{
  "num_hidden_layers": 8,
  "hidden_size": 224,
  "n_experts": 128,
  "experts_per_token": 4,
  "d_expert": 96,
  "d_shared_expert": 0,
  "hidden_act": "reglu",
  "moe_layers": [0, 1, 2, 3, 4, 5, 6, 7],
  "router_score": "softmax",
  "normalize_top_k": true,
  "routed_scale": 2.5,
  "balance_loss": 0.00695,
  "balance_bias": false,
  "router_logit_norm": 2.0,
  "init_std_router": 0.00922,
  "lr_router": 0.00173,
  "vocab_size": 16384,
  "norm": "layernorm",
  "norm_eps": 1e-05,
  "tie_word_embeddings": false,
  "optimizer": "soap_variant",
  "learning_rate": 0.00261,
  "beta1": 0.95,
  "beta2": 0.95,
  "max_grad_norm": 1.0,
  "batch_tokens": 131072,
  "max_seq_len": 256,
  "train_tokens": 854600000,
  "max_steps": 6521,
  "dataset": "wikipedia_en"
}
Below are experts of layer 3 (counted from 0) of a mixture-of-experts language model. Rows are named router (the router's row for the expert), gate (a neuron's input weights, with its number), up (a neuron's input weights, with its number), down (a neuron's output weights, with its number) and show model dimensions 0-223. Each number is 200 + 20 x the weight over its row's rms, rounded and kept within 0 to 999.
After each expert's rows: a language model's description of what the expert responds to; "comes after" lists some tokens at least twice as common just before its tokens as in all text. This comes from a sample of Wikipedia text that the model never trained on. Tokens count by the router's weight.

# expert 61
router,190,179,202,197,211,201,198,182,183,189,193,192,223,204,169,215,206,219,217,178,212,199,200,207,242,192,205,205,205,183,211,195,190,222,165,199,220,212,228,211,209,153,213,195,180,208,165,199,191,215,180,226,191,185,220,198,220,220,232,232,213,204,220,227,166,235,197,153,193,237,201,199,208,220,198,181,179,199,188,199,202,227,225,173,218,210,159,190,203,198,211,174,174,192,204,188,208,169,214,240,184,176,202,195,200,168,205,191,200,219,169,218,205,170,238,238,166,221,169,174,203,215,205,212,203,166,200,223,180,188,191,192,202,206,148,231,237,232,236,194,215,188,219,204,178,219,213,219,229,183,204,208,212,189,198,186,170,204,191,230,212,206,189,206,173,202,143,224,172,186,210,207,199,184,187,211,187,220,254,188,194,211,192,203,191,227,224,186,217,194,176,204,180,181,173,183,182,248,242,181,181,226,191,209,188,212,184,179,195,205,226,193,190,205,200,169,237,190,188,199,210,187,194,228
gate2,186,230,202,197,224,170,187,216,225,180,178,214,208,194,165,187,179,189,226,186,164,203,204,198,183,201,204,222,217,183,207,178,200,168,222,215,206,166,212,181,199,175,232,209,188,177,192,194,205,224,218,172,197,200,206,180,215,196,189,214,201,209,214,196,226,186,178,206,220,207,201,203,196,197,243,193,178,190,212,200,163,228,162,210,205,197,193,187,200,174,203,223,192,205,194,201,235,209,168,184,213,218,186,228,179,169,243,219,179,243,198,193,162,224,159,225,140,206,175,211,227,180,196,193,207,187,209,228,197,189,209,204,192,196,249,226,219,207,217,191,210,212,186,237,191,205,231,168,217,201,194,236,197,197,197,228,206,202,191,223,176,185,247,159,202,220,217,230,210,195,205,236,205,158,193,207,172,214,202,206,200,197,228,206,193,192,227,189,218,226,209,186,220,187,205,206,207,179,200,232,177,195,185,226,212,234,205,199,219,202,179,182,238,167,182,212,222,179,189,204,139,181,206,198
up2,208,163,223,178,195,200,197,192,166,204,191,181,205,189,194,230,227,209,185,213,226,221,179,188,228,179,205,178,198,200,199,232,190,185,188,201,189,204,212,204,171,218,213,190,170,217,169,200,190,209,208,216,184,197,190,214,192,234,222,189,201,188,196,206,177,213,197,200,230,189,207,168,198,201,141,196,191,234,187,199,210,195,231,213,191,228,202,184,181,215,216,191,204,205,196,200,150,183,206,224,207,222,199,185,222,217,184,183,208,157,208,209,227,156,222,214,236,195,198,197,203,208,180,227,184,232,192,213,230,213,209,205,208,228,165,196,205,172,173,187,171,183,216,204,216,221,196,235,217,209,221,185,199,189,211,159,186,178,188,193,239,180,152,244,203,177,169,211,212,214,182,164,220,246,196,181,216,195,187,214,203,171,201,198,190,208,188,202,190,188,227,214,191,235,188,178,239,207,214,182,236,204,197,219,235,157,165,215,188,204,205,200,227,236,152,207,179,195,211,193,241,193,188,217
down2,184,195,181,174,188,193,163,202,180,232,187,204,223,205,197,230,173,214,203,165,187,204,198,188,224,161,209,215,186,221,208,175,174,236,218,214,196,192,176,217,197,192,201,215,211,229,184,237,181,179,194,157,226,201,217,169,198,195,242,202,174,189,192,201,206,237,220,179,204,206,226,191,226,215,218,149,197,212,210,185,165,149,194,190,212,164,172,173,191,206,196,197,209,199,234,216,182,223,182,177,196,211,204,236,198,187,223,228,192,209,182,182,168,224,198,215,210,215,151,211,172,227,189,196,209,206,205,168,174,204,206,245,191,210,213,180,233,244,209,186,192,198,235,200,190,192,177,197,202,180,209,210,193,228,203,197,212,217,216,236,210,205,204,204,215,194,219,207,152,193,213,199,171,165,240,218,200,193,203,188,199,224,197,227,186,209,194,226,202,187,186,237,174,188,184,241,187,180,191,232,201,199,190,216,163,187,215,192,202,189,198,215,196,210,170,223,210,180,190,173,227,210,184,192
Description: Closing parentheses. Closing parentheses ending parenthetical dates, taxa, scores or citations, including ), ),, %), .), and code braces.
comes after: " |", ")", "1", "2", "0", "3"

# expert 27
router,175,163,186,170,205,208,170,183,197,224,158,182,204,212,219,188,225,220,203,215,209,193,192,199,213,162,166,194,220,191,175,186,201,159,188,211,175,215,180,185,177,183,233,207,203,222,189,195,209,221,196,191,205,220,197,200,194,173,182,239,204,192,203,236,200,226,194,192,203,198,180,232,196,235,225,194,230,174,190,215,206,201,163,204,213,201,212,185,192,237,180,229,204,198,184,212,193,154,195,238,180,193,183,178,230,150,222,233,167,182,141,205,202,188,230,170,231,196,225,204,218,200,230,205,201,212,212,202,221,185,171,210,201,207,185,193,206,191,181,194,200,210,231,227,234,201,188,191,205,178,234,217,222,207,236,215,217,212,224,211,137,213,173,198,177,173,166,180,212,229,197,210,220,210,202,214,216,193,196,194,177,214,187,223,171,223,198,201,185,209,196,194,179,213,167,201,211,201,226,188,196,200,232,253,207,180,203,205,178,217,209,197,194,219,203,203,214,208,187,183,175,189,231,190
gate0,218,200,230,216,218,182,219,170,225,194,187,179,219,209,248,154,190,200,195,215,220,186,194,191,204,173,194,217,175,211,182,188,193,213,183,239,185,193,181,152,208,242,214,204,181,224,193,176,238,182,217,204,214,173,226,204,160,193,200,204,205,195,189,202,206,228,186,221,188,240,179,219,209,226,186,197,225,196,152,202,190,244,191,207,155,202,161,227,189,232,204,177,197,209,190,173,203,189,190,206,200,193,178,176,195,201,211,159,185,231,182,155,229,175,228,183,206,229,198,214,199,195,191,204,188,190,205,230,207,182,224,215,232,205,207,208,202,221,221,205,166,198,188,156,221,179,211,195,185,207,202,188,216,163,185,194,209,177,184,212,169,150,191,192,209,217,201,179,187,194,209,170,188,208,217,216,177,218,213,240,182,189,171,194,209,188,210,209,225,156,237,192,211,205,180,195,199,201,201,229,203,186,204,220,200,180,200,187,191,200,221,205,200,233,186,222,209,192,177,203,213,217,193,249
up0,208,209,185,180,199,192,179,225,173,210,220,212,178,218,184,210,210,228,212,203,197,213,197,179,242,178,210,182,196,195,212,217,232,180,222,187,237,213,237,207,194,184,182,195,181,185,195,196,206,228,180,243,205,182,177,164,212,185,192,212,211,201,219,221,193,190,166,210,195,190,189,182,191,195,220,229,201,187,245,219,200,178,189,196,249,207,227,180,216,183,232,224,226,206,220,220,218,217,205,205,225,204,213,202,190,191,218,223,207,179,181,249,168,245,194,210,170,183,174,177,224,203,208,206,227,209,199,225,193,208,200,224,170,194,172,179,191,196,204,206,240,191,216,235,151,205,228,196,186,205,224,248,170,196,211,193,196,191,229,212,220,196,209,206,192,219,206,214,210,212,206,210,203,192,161,180,224,164,216,170,211,228,189,221,208,197,174,203,187,227,167,223,220,174,198,187,192,213,204,192,166,239,227,190,202,213,224,209,187,180,175,217,217,153,211,173,204,186,191,184,191,204,216,150
down0,193,215,170,178,163,201,204,198,185,202,191,232,190,176,193,211,212,174,237,211,219,174,191,162,212,178,186,173,201,237,203,214,197,154,222,191,210,196,218,203,210,175,190,142,222,216,158,183,208,220,193,197,157,185,207,178,237,177,180,219,200,207,202,187,194,196,178,220,200,196,218,146,203,188,199,219,223,209,206,192,211,199,216,239,215,188,160,206,205,213,204,231,208,195,204,199,181,203,176,207,186,241,210,229,205,203,191,215,211,217,185,205,213,216,217,208,237,189,212,184,182,213,189,204,189,161,247,210,207,215,213,178,188,193,188,216,198,192,227,188,232,198,213,180,202,213,205,189,207,241,212,220,164,189,223,220,201,189,219,176,194,195,228,220,207,235,217,170,236,240,212,187,171,153,178,218,194,185,197,149,196,189,204,216,201,185,210,208,178,216,192,194,205,164,197,184,227,183,189,191,203,255,209,204,186,226,196,203,219,194,209,162,184,191,162,183,205,211,206,196,229,206,203,216
Description: Single digits, vowel pieces. Single digits in tables and lists, plus lone vowel pieces o and u inside names and words, such as Leuven, sh-oaling, Boo.
comes after: " |", "o", ";", " ins", "ir", "u"

# expert 52
router,205,216,174,171,217,188,226,217,207,168,221,231,193,223,161,173,210,219,213,145,155,188,203,182,171,226,211,181,194,191,227,230,227,211,175,187,211,207,197,174,241,219,222,205,187,227,207,222,206,183,227,176,198,163,230,182,198,214,189,158,220,202,208,201,223,169,199,242,213,196,212,178,203,182,208,194,179,250,179,189,201,196,205,203,168,199,188,236,205,228,208,194,188,178,178,195,211,230,200,183,169,229,208,251,212,206,175,202,215,195,207,204,197,172,188,178,213,215,207,180,211,193,199,194,191,193,202,211,171,189,221,182,230,200,224,172,193,208,159,209,173,219,185,187,209,199,194,192,209,235,208,179,212,177,177,181,220,179,214,200,169,172,243,193,220,201,261,188,218,204,179,207,179,190,192,193,230,220,185,162,171,182,205,220,204,185,186,198,196,203,210,221,200,198,196,238,213,182,191,175,234,171,177,198,191,182,213,214,222,201,225,192,203,199,220,205,190,209,207,218,217,216,199,216
gate1,227,158,232,212,212,191,230,202,224,172,197,186,198,202,206,204,231,205,206,221,218,206,159,199,221,213,207,190,199,198,233,219,225,182,219,160,221,218,225,204,195,202,197,204,201,201,189,211,199,184,231,227,189,217,215,227,188,211,170,224,220,191,197,222,206,173,221,206,217,234,203,204,181,190,201,144,187,223,165,211,180,203,204,201,163,184,194,178,230,215,214,230,240,227,198,231,201,212,218,228,197,205,190,201,171,204,206,198,182,197,194,203,236,182,200,225,210,179,207,189,197,226,206,216,186,201,193,208,191,208,186,195,215,213,195,150,208,224,209,185,177,198,179,193,164,248,194,201,156,212,225,219,190,171,194,176,198,171,211,208,198,223,192,204,217,175,214,190,223,186,175,181,175,224,219,150,206,174,200,187,184,222,167,214,185,192,196,225,208,204,180,222,204,183,179,218,205,209,222,149,189,219,226,232,201,225,216,182,187,190,186,210,197,203,155,206,240,179,191,234,154,192,215,176
up1,211,225,184,202,209,182,155,216,192,210,246,201,237,184,216,215,204,195,167,173,198,183,215,216,176,190,179,177,212,197,217,179,183,241,206,197,193,167,182,165,166,186,188,203,203,181,224,236,218,254,181,161,201,182,172,210,215,178,230,198,179,221,207,182,214,218,184,211,204,195,229,170,189,206,213,210,225,195,206,196,198,176,218,192,204,227,187,223,226,192,215,181,174,179,203,191,178,194,209,186,188,210,208,210,224,197,182,193,233,207,216,212,206,209,212,212,174,204,198,200,190,180,178,169,199,218,208,181,221,194,230,207,187,164,151,212,240,188,215,230,219,202,255,186,216,159,222,213,236,169,179,176,182,218,211,204,204,210,189,153,190,179,238,214,184,211,170,220,201,203,216,199,207,184,169,214,184,215,210,185,199,211,223,207,211,207,197,190,197,162,210,182,198,207,217,195,200,185,211,228,194,193,183,176,232,192,170,193,207,197,210,200,212,180,229,196,178,176,179,173,261,203,216,206
down1,180,199,195,207,191,198,175,230,170,165,193,178,181,185,227,191,228,224,196,189,237,225,200,206,214,199,200,229,209,199,195,213,193,241,196,185,218,200,163,193,194,201,203,222,173,213,223,214,199,206,214,188,187,192,206,198,224,213,193,178,202,201,148,167,218,219,174,203,193,188,237,201,179,219,193,184,229,232,196,197,177,173,202,204,200,241,223,213,197,174,193,217,147,199,185,207,180,153,215,204,237,212,205,195,195,187,211,218,187,190,165,218,182,223,195,215,235,177,171,198,207,230,197,255,192,205,186,191,213,208,192,189,198,178,176,206,217,164,191,236,177,167,196,221,203,181,205,178,200,217,178,222,176,157,215,234,190,207,211,185,203,196,187,179,222,173,252,217,173,211,189,219,206,178,211,208,186,219,195,208,192,199,227,229,191,238,205,214,219,198,212,169,194,176,167,206,223,180,206,252,220,206,210,192,194,216,186,195,202,181,186,190,206,223,174,195,207,150,169,202,214,231,191,191
Description: Articles and prefix starts. Articles a, an, the and possessives before nouns, plus word-opening pieces after them such as rec, rep, acc, ep.
comes after: " as", " is", " a", " was", " non", " of"

# expert 30
router,217,187,222,188,212,151,195,224,196,193,203,234,157,198,190,193,230,220,156,189,163,198,202,213,233,164,225,176,198,188,209,199,203,204,203,227,229,205,236,154,190,224,216,174,211,207,199,193,234,198,205,186,220,190,232,219,213,169,203,225,201,185,213,217,185,203,216,230,204,235,230,222,186,224,171,194,203,180,180,212,183,201,231,193,210,204,176,221,200,182,215,217,172,208,180,208,243,185,219,167,183,215,215,197,215,247,173,214,179,213,172,218,200,225,230,237,186,180,203,220,193,209,200,188,169,212,170,192,190,207,212,204,178,186,222,225,211,208,214,183,216,192,175,175,219,185,187,192,168,202,238,208,220,176,194,206,184,204,206,215,232,216,209,167,165,193,183,216,188,218,230,201,232,225,158,167,220,208,207,199,198,142,203,190,200,209,196,200,188,206,200,186,171,190,222,245,221,199,184,225,205,183,213,211,202,209,182,194,182,176,209,185,202,203,187,176,175,179,219,207,210,207,204,173
gate1,196,225,224,197,178,184,213,170,229,193,221,203,181,206,182,198,210,203,201,217,183,183,125,165,171,175,223,189,203,175,196,210,201,198,195,218,177,168,203,210,238,198,178,204,182,192,186,190,187,191,214,193,198,182,245,210,238,228,180,239,167,190,145,200,183,222,191,196,184,201,191,195,219,192,210,203,213,164,206,227,170,180,213,208,187,200,199,194,239,190,212,194,188,180,186,216,196,225,200,221,191,192,191,202,156,171,228,187,188,188,206,221,214,227,191,205,168,192,208,203,188,161,241,209,219,175,188,195,210,148,188,185,189,210,172,181,190,177,199,210,191,198,235,186,186,228,206,168,207,181,197,190,179,223,189,227,197,193,183,197,203,193,194,213,203,215,202,221,225,207,201,176,193,193,221,184,226,203,218,202,184,249,179,225,201,189,207,165,223,205,179,219,240,173,209,166,201,171,219,188,195,219,190,206,184,202,202,222,241,227,230,178,191,229,191,226,176,228,191,226,190,212,194,174
up1,210,217,232,203,186,158,179,187,214,183,217,217,183,208,187,177,191,200,200,188,213,174,163,187,191,157,231,193,214,178,196,223,195,188,206,187,214,170,210,185,219,218,194,190,172,202,192,183,209,186,197,181,211,202,251,223,241,211,170,226,195,160,159,206,183,216,181,216,185,225,202,194,204,192,192,188,177,161,212,214,173,175,226,205,211,215,164,216,247,187,220,191,190,173,190,222,227,208,180,208,200,190,206,187,177,187,230,201,187,196,192,230,215,211,215,185,171,186,210,214,184,185,229,200,215,201,161,206,227,168,195,195,168,206,169,202,201,182,224,194,184,183,238,191,188,222,192,152,189,178,194,197,184,230,181,240,174,184,186,195,209,193,167,199,191,185,205,226,221,226,194,168,217,205,224,208,222,204,214,212,187,228,186,208,197,175,209,177,250,184,185,225,226,171,207,172,182,178,193,192,193,230,195,189,169,208,194,192,239,230,227,167,195,224,197,215,181,237,191,208,205,213,197,185
down1,223,190,191,198,188,181,211,161,182,211,213,180,212,213,202,232,200,225,193,214,198,206,200,170,194,189,200,182,207,217,196,211,246,232,189,186,245,194,188,193,232,197,177,206,191,226,218,200,208,164,195,222,171,199,218,184,200,210,175,200,200,170,200,216,213,183,224,241,182,205,181,183,224,180,223,173,197,180,211,212,176,200,205,190,225,231,183,208,237,187,215,187,202,189,194,192,174,201,201,222,187,199,236,196,188,179,209,220,177,198,165,195,185,181,198,179,215,175,214,196,169,209,199,199,221,198,190,196,165,188,198,285,241,211,186,177,229,213,203,207,185,227,187,229,162,157,183,189,203,178,185,197,198,231,204,179,180,185,197,212,211,205,190,199,186,187,199,197,181,233,201,170,219,179,215,224,229,213,198,213,209,226,196,210,187,218,183,173,210,203,200,206,210,198,218,184,173,181,203,229,176,221,231,237,192,216,215,203,202,226,184,171,182,199,190,179,174,211,226,202,256,175,242,157
Description: Title and office phrases. "of", "the" and colons in honours, offices and infobox labels, such as Order of the Bath, Secretary of, Time zone:.
comes after: "\n", " Minister", "|", " Team", " of", " for"

# expert 4
router,185,162,183,185,159,212,196,206,172,211,233,217,162,220,191,218,159,181,204,195,200,212,209,177,197,169,192,186,213,209,222,203,193,192,169,223,184,185,203,209,183,186,171,217,229,198,219,188,167,213,179,210,215,181,200,175,228,212,198,192,227,186,174,226,186,236,200,150,229,197,221,204,211,231,207,218,214,209,174,204,186,202,192,183,202,195,213,196,218,146,212,188,211,209,246,193,177,195,183,182,197,199,248,219,225,231,176,210,197,235,179,194,202,204,160,166,226,183,200,206,171,193,215,185,228,208,199,231,196,216,214,164,197,201,196,192,212,195,211,181,183,187,212,195,223,202,206,210,184,177,237,171,199,226,254,217,182,218,188,185,157,201,178,243,189,199,203,198,205,186,153,195,209,189,167,199,187,224,202,215,191,206,190,180,201,162,193,214,193,195,209,201,231,186,211,174,185,200,185,203,184,238,229,214,176,176,219,175,211,242,234,201,196,199,195,189,195,219,214,218,189,180,186,196
gate4,235,226,183,200,205,181,220,195,234,210,165,183,219,204,219,187,198,213,175,203,208,188,213,178,203,206,186,190,222,198,199,200,217,205,186,191,228,213,223,175,167,203,170,175,167,193,181,170,188,228,187,172,237,167,236,177,203,174,187,215,196,179,203,188,201,194,218,217,187,203,207,188,198,194,199,174,222,206,230,175,237,177,173,195,218,194,188,195,218,228,197,217,195,205,206,171,183,236,209,201,195,217,193,185,156,206,220,214,207,227,197,178,200,194,189,203,219,251,211,211,198,203,224,206,198,213,182,172,207,242,181,213,175,163,187,192,212,217,237,199,213,217,201,181,205,212,204,239,215,181,170,201,235,206,198,237,193,215,201,217,183,229,176,157,202,205,227,190,200,239,231,203,184,231,211,214,209,169,182,189,209,190,195,199,193,237,220,134,215,210,192,204,219,202,213,189,201,180,171,182,193,214,191,195,159,225,198,201,198,189,206,233,207,255,207,213,185,187,151,213,210,231,198,216
up4,241,195,173,232,201,178,237,194,242,205,147,186,202,245,207,205,201,219,186,202,188,175,218,182,216,222,189,211,212,194,193,235,208,218,196,208,241,221,221,179,169,179,178,176,199,204,206,191,212,237,208,218,208,189,212,208,215,197,205,213,193,190,211,178,225,205,224,215,194,184,180,206,195,205,224,180,222,216,191,189,232,154,172,210,213,186,203,177,218,230,185,202,191,212,198,167,169,233,201,210,200,222,200,196,172,199,189,197,180,225,187,202,176,204,201,196,239,229,202,186,194,203,216,197,194,211,157,172,191,237,169,248,183,174,194,194,201,251,212,219,189,210,206,185,236,230,203,216,218,180,188,184,213,215,214,210,193,198,191,237,183,206,185,145,203,198,247,175,202,222,199,197,174,211,209,194,207,191,205,187,197,185,189,189,202,228,206,143,205,217,197,183,210,227,190,208,183,189,184,186,187,206,180,211,151,201,200,208,197,216,204,214,205,245,208,200,180,183,148,207,208,221,222,208
down4,201,210,219,193,209,196,190,224,189,221,216,209,206,180,196,203,186,195,190,219,204,212,195,228,170,199,211,212,189,200,190,213,207,162,188,219,174,193,216,161,180,213,211,176,184,199,181,187,219,199,214,215,188,235,191,179,191,181,202,214,178,207,223,199,222,216,208,164,201,214,197,221,215,221,192,233,194,193,224,191,154,194,206,221,190,216,213,208,196,165,184,202,214,219,207,211,194,203,190,212,197,184,161,137,180,202,170,205,214,187,209,283,216,200,201,208,188,183,203,159,202,227,178,171,196,191,208,158,209,223,207,191,214,246,189,206,231,161,186,202,177,205,209,209,200,187,200,229,221,184,188,213,224,193,197,202,191,219,202,191,166,212,218,193,197,224,197,196,207,228,222,203,197,190,183,237,217,201,203,153,207,188,174,200,229,178,167,212,211,189,211,192,167,209,218,235,198,209,227,204,209,184,184,186,184,210,224,189,229,198,201,165,191,166,195,187,260,264,191,236,193,162,208,192
Description: Small numbers in data. Single- and two-digit numbers in dates, tables, scores and lists, typically after pipes, semicolons or month names, e.g. January 1, | 2 |.
comes after: " |", ";", "|", " (", " January", ":"

# expert 18
router,193,233,210,220,197,202,176,191,190,174,236,222,161,161,194,224,177,216,224,226,185,174,209,219,191,214,198,214,217,232,175,179,203,198,189,180,226,206,192,184,228,210,199,182,231,178,239,240,209,215,186,196,214,163,214,231,212,183,170,204,235,237,186,203,237,193,215,195,180,223,240,187,199,148,199,177,188,196,204,217,213,186,175,218,209,246,193,199,197,215,210,208,193,178,232,210,197,209,215,196,191,232,207,210,244,180,153,234,185,217,197,210,175,182,210,216,204,215,213,199,185,205,168,195,196,187,221,222,233,229,176,210,213,189,207,197,210,211,237,195,213,188,167,187,218,184,192,213,195,188,199,205,189,205,169,222,172,185,210,232,198,206,200,137,185,179,222,197,185,218,183,242,196,201,193,207,159,171,182,199,209,187,192,188,193,167,223,191,206,201,233,200,192,178,189,237,182,208,201,190,223,197,211,164,170,179,212,200,222,199,205,194,183,206,175,191,195,194,185,193,203,186,219,169
gate2,196,165,234,216,182,183,195,169,175,202,214,219,207,218,199,225,161,143,192,195,200,192,174,187,211,193,182,192,208,227,246,216,222,198,198,198,208,175,200,138,213,201,218,216,215,210,180,178,217,187,203,233,177,231,176,228,218,190,173,193,178,173,225,185,189,170,207,190,205,191,189,236,212,181,226,206,204,198,190,193,223,183,173,227,197,221,234,198,199,219,242,199,172,203,181,163,196,216,188,156,203,187,214,172,212,180,190,197,211,194,181,186,207,190,216,212,192,218,186,219,192,214,220,228,227,225,183,181,194,192,208,192,195,218,184,227,200,170,205,206,207,201,167,195,217,170,207,169,196,191,201,232,203,217,227,210,212,251,208,220,188,183,181,222,212,179,207,195,195,213,174,242,222,226,218,189,184,204,163,205,195,226,211,196,159,212,217,213,157,203,208,215,209,173,223,215,222,187,200,206,226,214,191,237,185,207,222,197,200,163,232,167,220,181,197,199,204,205,167,197,195,224,207,176
up2,137,206,190,199,208,256,174,183,177,217,217,185,202,217,225,205,194,205,207,200,195,195,197,192,211,208,186,206,199,194,196,227,220,155,202,195,204,152,198,196,162,180,190,188,178,203,199,233,194,224,192,195,201,179,195,190,185,181,141,233,203,198,201,193,189,200,215,180,201,199,194,188,186,215,192,192,178,199,174,196,176,193,199,245,184,195,146,178,180,168,203,198,228,186,220,223,201,184,198,177,217,192,208,202,173,186,212,187,167,215,174,229,202,194,224,201,223,204,199,228,210,166,209,184,218,213,219,228,214,223,180,190,208,226,203,189,180,197,214,170,216,206,208,211,151,221,163,220,204,185,202,199,203,229,176,178,197,172,185,196,212,207,209,190,207,207,186,216,192,174,214,198,181,254,158,200,175,240,187,206,186,228,190,238,237,226,191,185,204,201,223,182,193,206,210,208,190,201,207,214,198,192,208,206,217,186,153,171,248,178,170,243,211,224,201,234,193,177,206,200,203,193,204,224
down2,218,199,197,200,187,213,221,212,182,166,190,173,201,187,224,190,190,163,203,194,188,193,215,194,221,213,219,170,226,199,229,191,194,185,216,246,182,224,184,142,225,195,200,199,210,212,247,217,202,196,171,170,191,156,210,186,193,182,182,200,182,224,181,149,234,213,172,245,182,200,175,187,226,223,174,213,192,221,201,200,211,223,221,174,207,222,195,190,204,210,191,182,207,191,202,162,180,214,201,210,210,208,206,221,218,192,196,185,173,201,213,192,217,195,187,193,212,172,172,233,198,199,209,213,207,206,203,231,212,188,192,193,213,220,196,210,146,210,158,194,179,184,188,197,198,222,196,184,217,177,202,162,213,207,194,208,215,192,208,196,190,182,232,212,211,228,217,226,182,191,218,210,179,209,222,240,195,187,176,231,197,180,207,208,189,212,231,186,246,212,193,153,188,220,171,186,204,218,198,174,207,229,231,228,240,187,179,191,222,227,164,213,182,197,217,219,189,202,178,160,228,188,204,227
Description: Table row pipes. Pipe characters starting table rows after a line break, plus "than", "of", "ft" and "aged" before numbers.
comes after: "\n", ")", " No", " population", " out", " age"

# expert 19
router,216,166,194,210,199,186,172,212,198,185,199,199,193,208,163,176,220,191,192,189,201,229,154,203,177,219,198,190,190,187,202,248,217,213,193,170,196,184,193,230,188,222,184,191,164,207,200,236,193,160,206,199,184,196,211,242,194,250,211,177,201,209,200,217,231,203,222,220,165,197,192,182,196,191,233,176,224,227,199,170,162,205,205,202,176,224,213,233,232,206,194,212,195,206,192,177,204,187,235,186,201,244,207,210,181,201,178,198,207,191,204,186,227,185,140,203,232,203,205,195,185,172,211,192,175,192,208,194,218,187,197,220,242,199,212,221,167,207,190,205,201,207,185,225,214,197,179,202,212,206,214,233,273,185,202,167,196,185,202,213,218,190,183,218,194,213,262,213,198,196,211,176,199,202,209,226,174,176,187,183,166,186,224,219,220,184,171,192,180,185,218,201,227,204,219,217,215,238,198,216,265,193,200,212,166,205,199,188,198,194,187,204,205,198,196,204,195,197,218,187,199,210,187,212
gate4,189,236,195,189,210,205,189,196,197,166,178,162,197,221,200,238,212,230,178,193,144,220,234,164,199,205,227,175,248,248,195,222,255,215,187,208,235,198,174,201,198,200,192,191,210,211,238,182,188,191,205,199,188,189,183,207,218,173,180,213,193,191,232,206,222,194,227,222,194,241,184,210,185,223,193,195,213,199,212,199,230,242,156,227,199,220,185,226,179,209,203,221,190,205,191,182,193,210,188,189,185,195,174,204,151,195,228,193,218,173,221,189,176,207,188,190,174,189,203,228,182,205,218,198,180,216,163,193,186,217,183,191,188,204,202,169,224,208,197,214,213,192,221,206,227,196,219,180,212,198,204,219,190,236,198,195,167,199,183,196,176,186,219,205,207,222,212,220,162,181,210,194,221,213,220,208,210,191,199,201,192,196,213,202,199,169,166,165,170,215,201,198,202,177,200,167,187,207,208,192,211,191,192,225,209,182,193,187,161,187,238,211,246,154,174,196,204,216,212,233,187,230,207,211
up4,209,166,211,235,172,192,195,236,196,238,209,213,185,181,193,200,190,203,199,182,252,184,176,231,194,207,207,213,178,229,182,185,176,175,204,214,175,240,177,190,227,165,229,216,193,199,164,200,179,217,206,206,217,197,197,189,207,182,230,233,237,210,191,189,194,228,189,224,186,184,168,193,208,166,204,181,235,206,216,189,227,177,223,174,205,201,212,191,200,207,216,223,209,219,225,212,190,216,199,194,230,156,197,199,225,218,186,195,178,177,239,185,223,205,203,185,190,197,189,204,187,197,182,186,239,177,214,179,192,202,188,189,228,218,183,237,232,184,210,226,207,200,201,184,188,202,190,208,189,197,240,218,183,177,223,197,217,216,186,211,230,241,191,189,192,200,191,185,235,202,179,235,207,179,191,215,164,173,190,177,197,223,197,201,211,230,205,209,202,177,250,176,189,213,213,228,222,162,213,242,212,201,241,193,220,188,204,234,201,213,176,208,181,202,218,183,212,220,200,203,175,159,191,173
down4,183,189,206,191,162,233,192,218,191,226,155,201,182,222,194,177,195,183,202,207,213,174,208,191,199,198,218,215,185,170,207,210,176,221,190,205,205,158,212,211,226,220,184,228,180,206,181,238,214,176,175,196,195,156,226,194,211,226,231,191,201,229,186,198,194,193,204,222,234,192,194,208,196,254,211,215,184,203,199,221,207,204,216,203,177,185,194,147,171,232,201,188,211,218,216,218,193,195,211,199,174,184,189,182,199,229,196,216,166,211,223,182,192,202,213,214,187,200,202,208,186,204,191,208,206,195,205,185,229,186,225,210,202,143,237,193,205,209,204,187,178,196,180,208,245,190,178,220,211,187,192,196,190,171,194,178,194,196,165,184,253,206,182,194,209,226,218,166,216,227,190,145,234,198,204,232,230,199,192,197,202,211,181,247,180,239,238,233,173,178,190,181,168,195,201,213,194,200,195,213,185,181,175,185,176,226,183,197,219,180,183,203,179,214,191,205,207,175,224,191,223,207,202,165
Description: Paragraph-ending line breaks. Line breaks right after a sentence-final period before a new paragraph or heading; also some periods, colons and closing brackets.
comes after: ".", ").", ".\"", "\".", ".)", "%."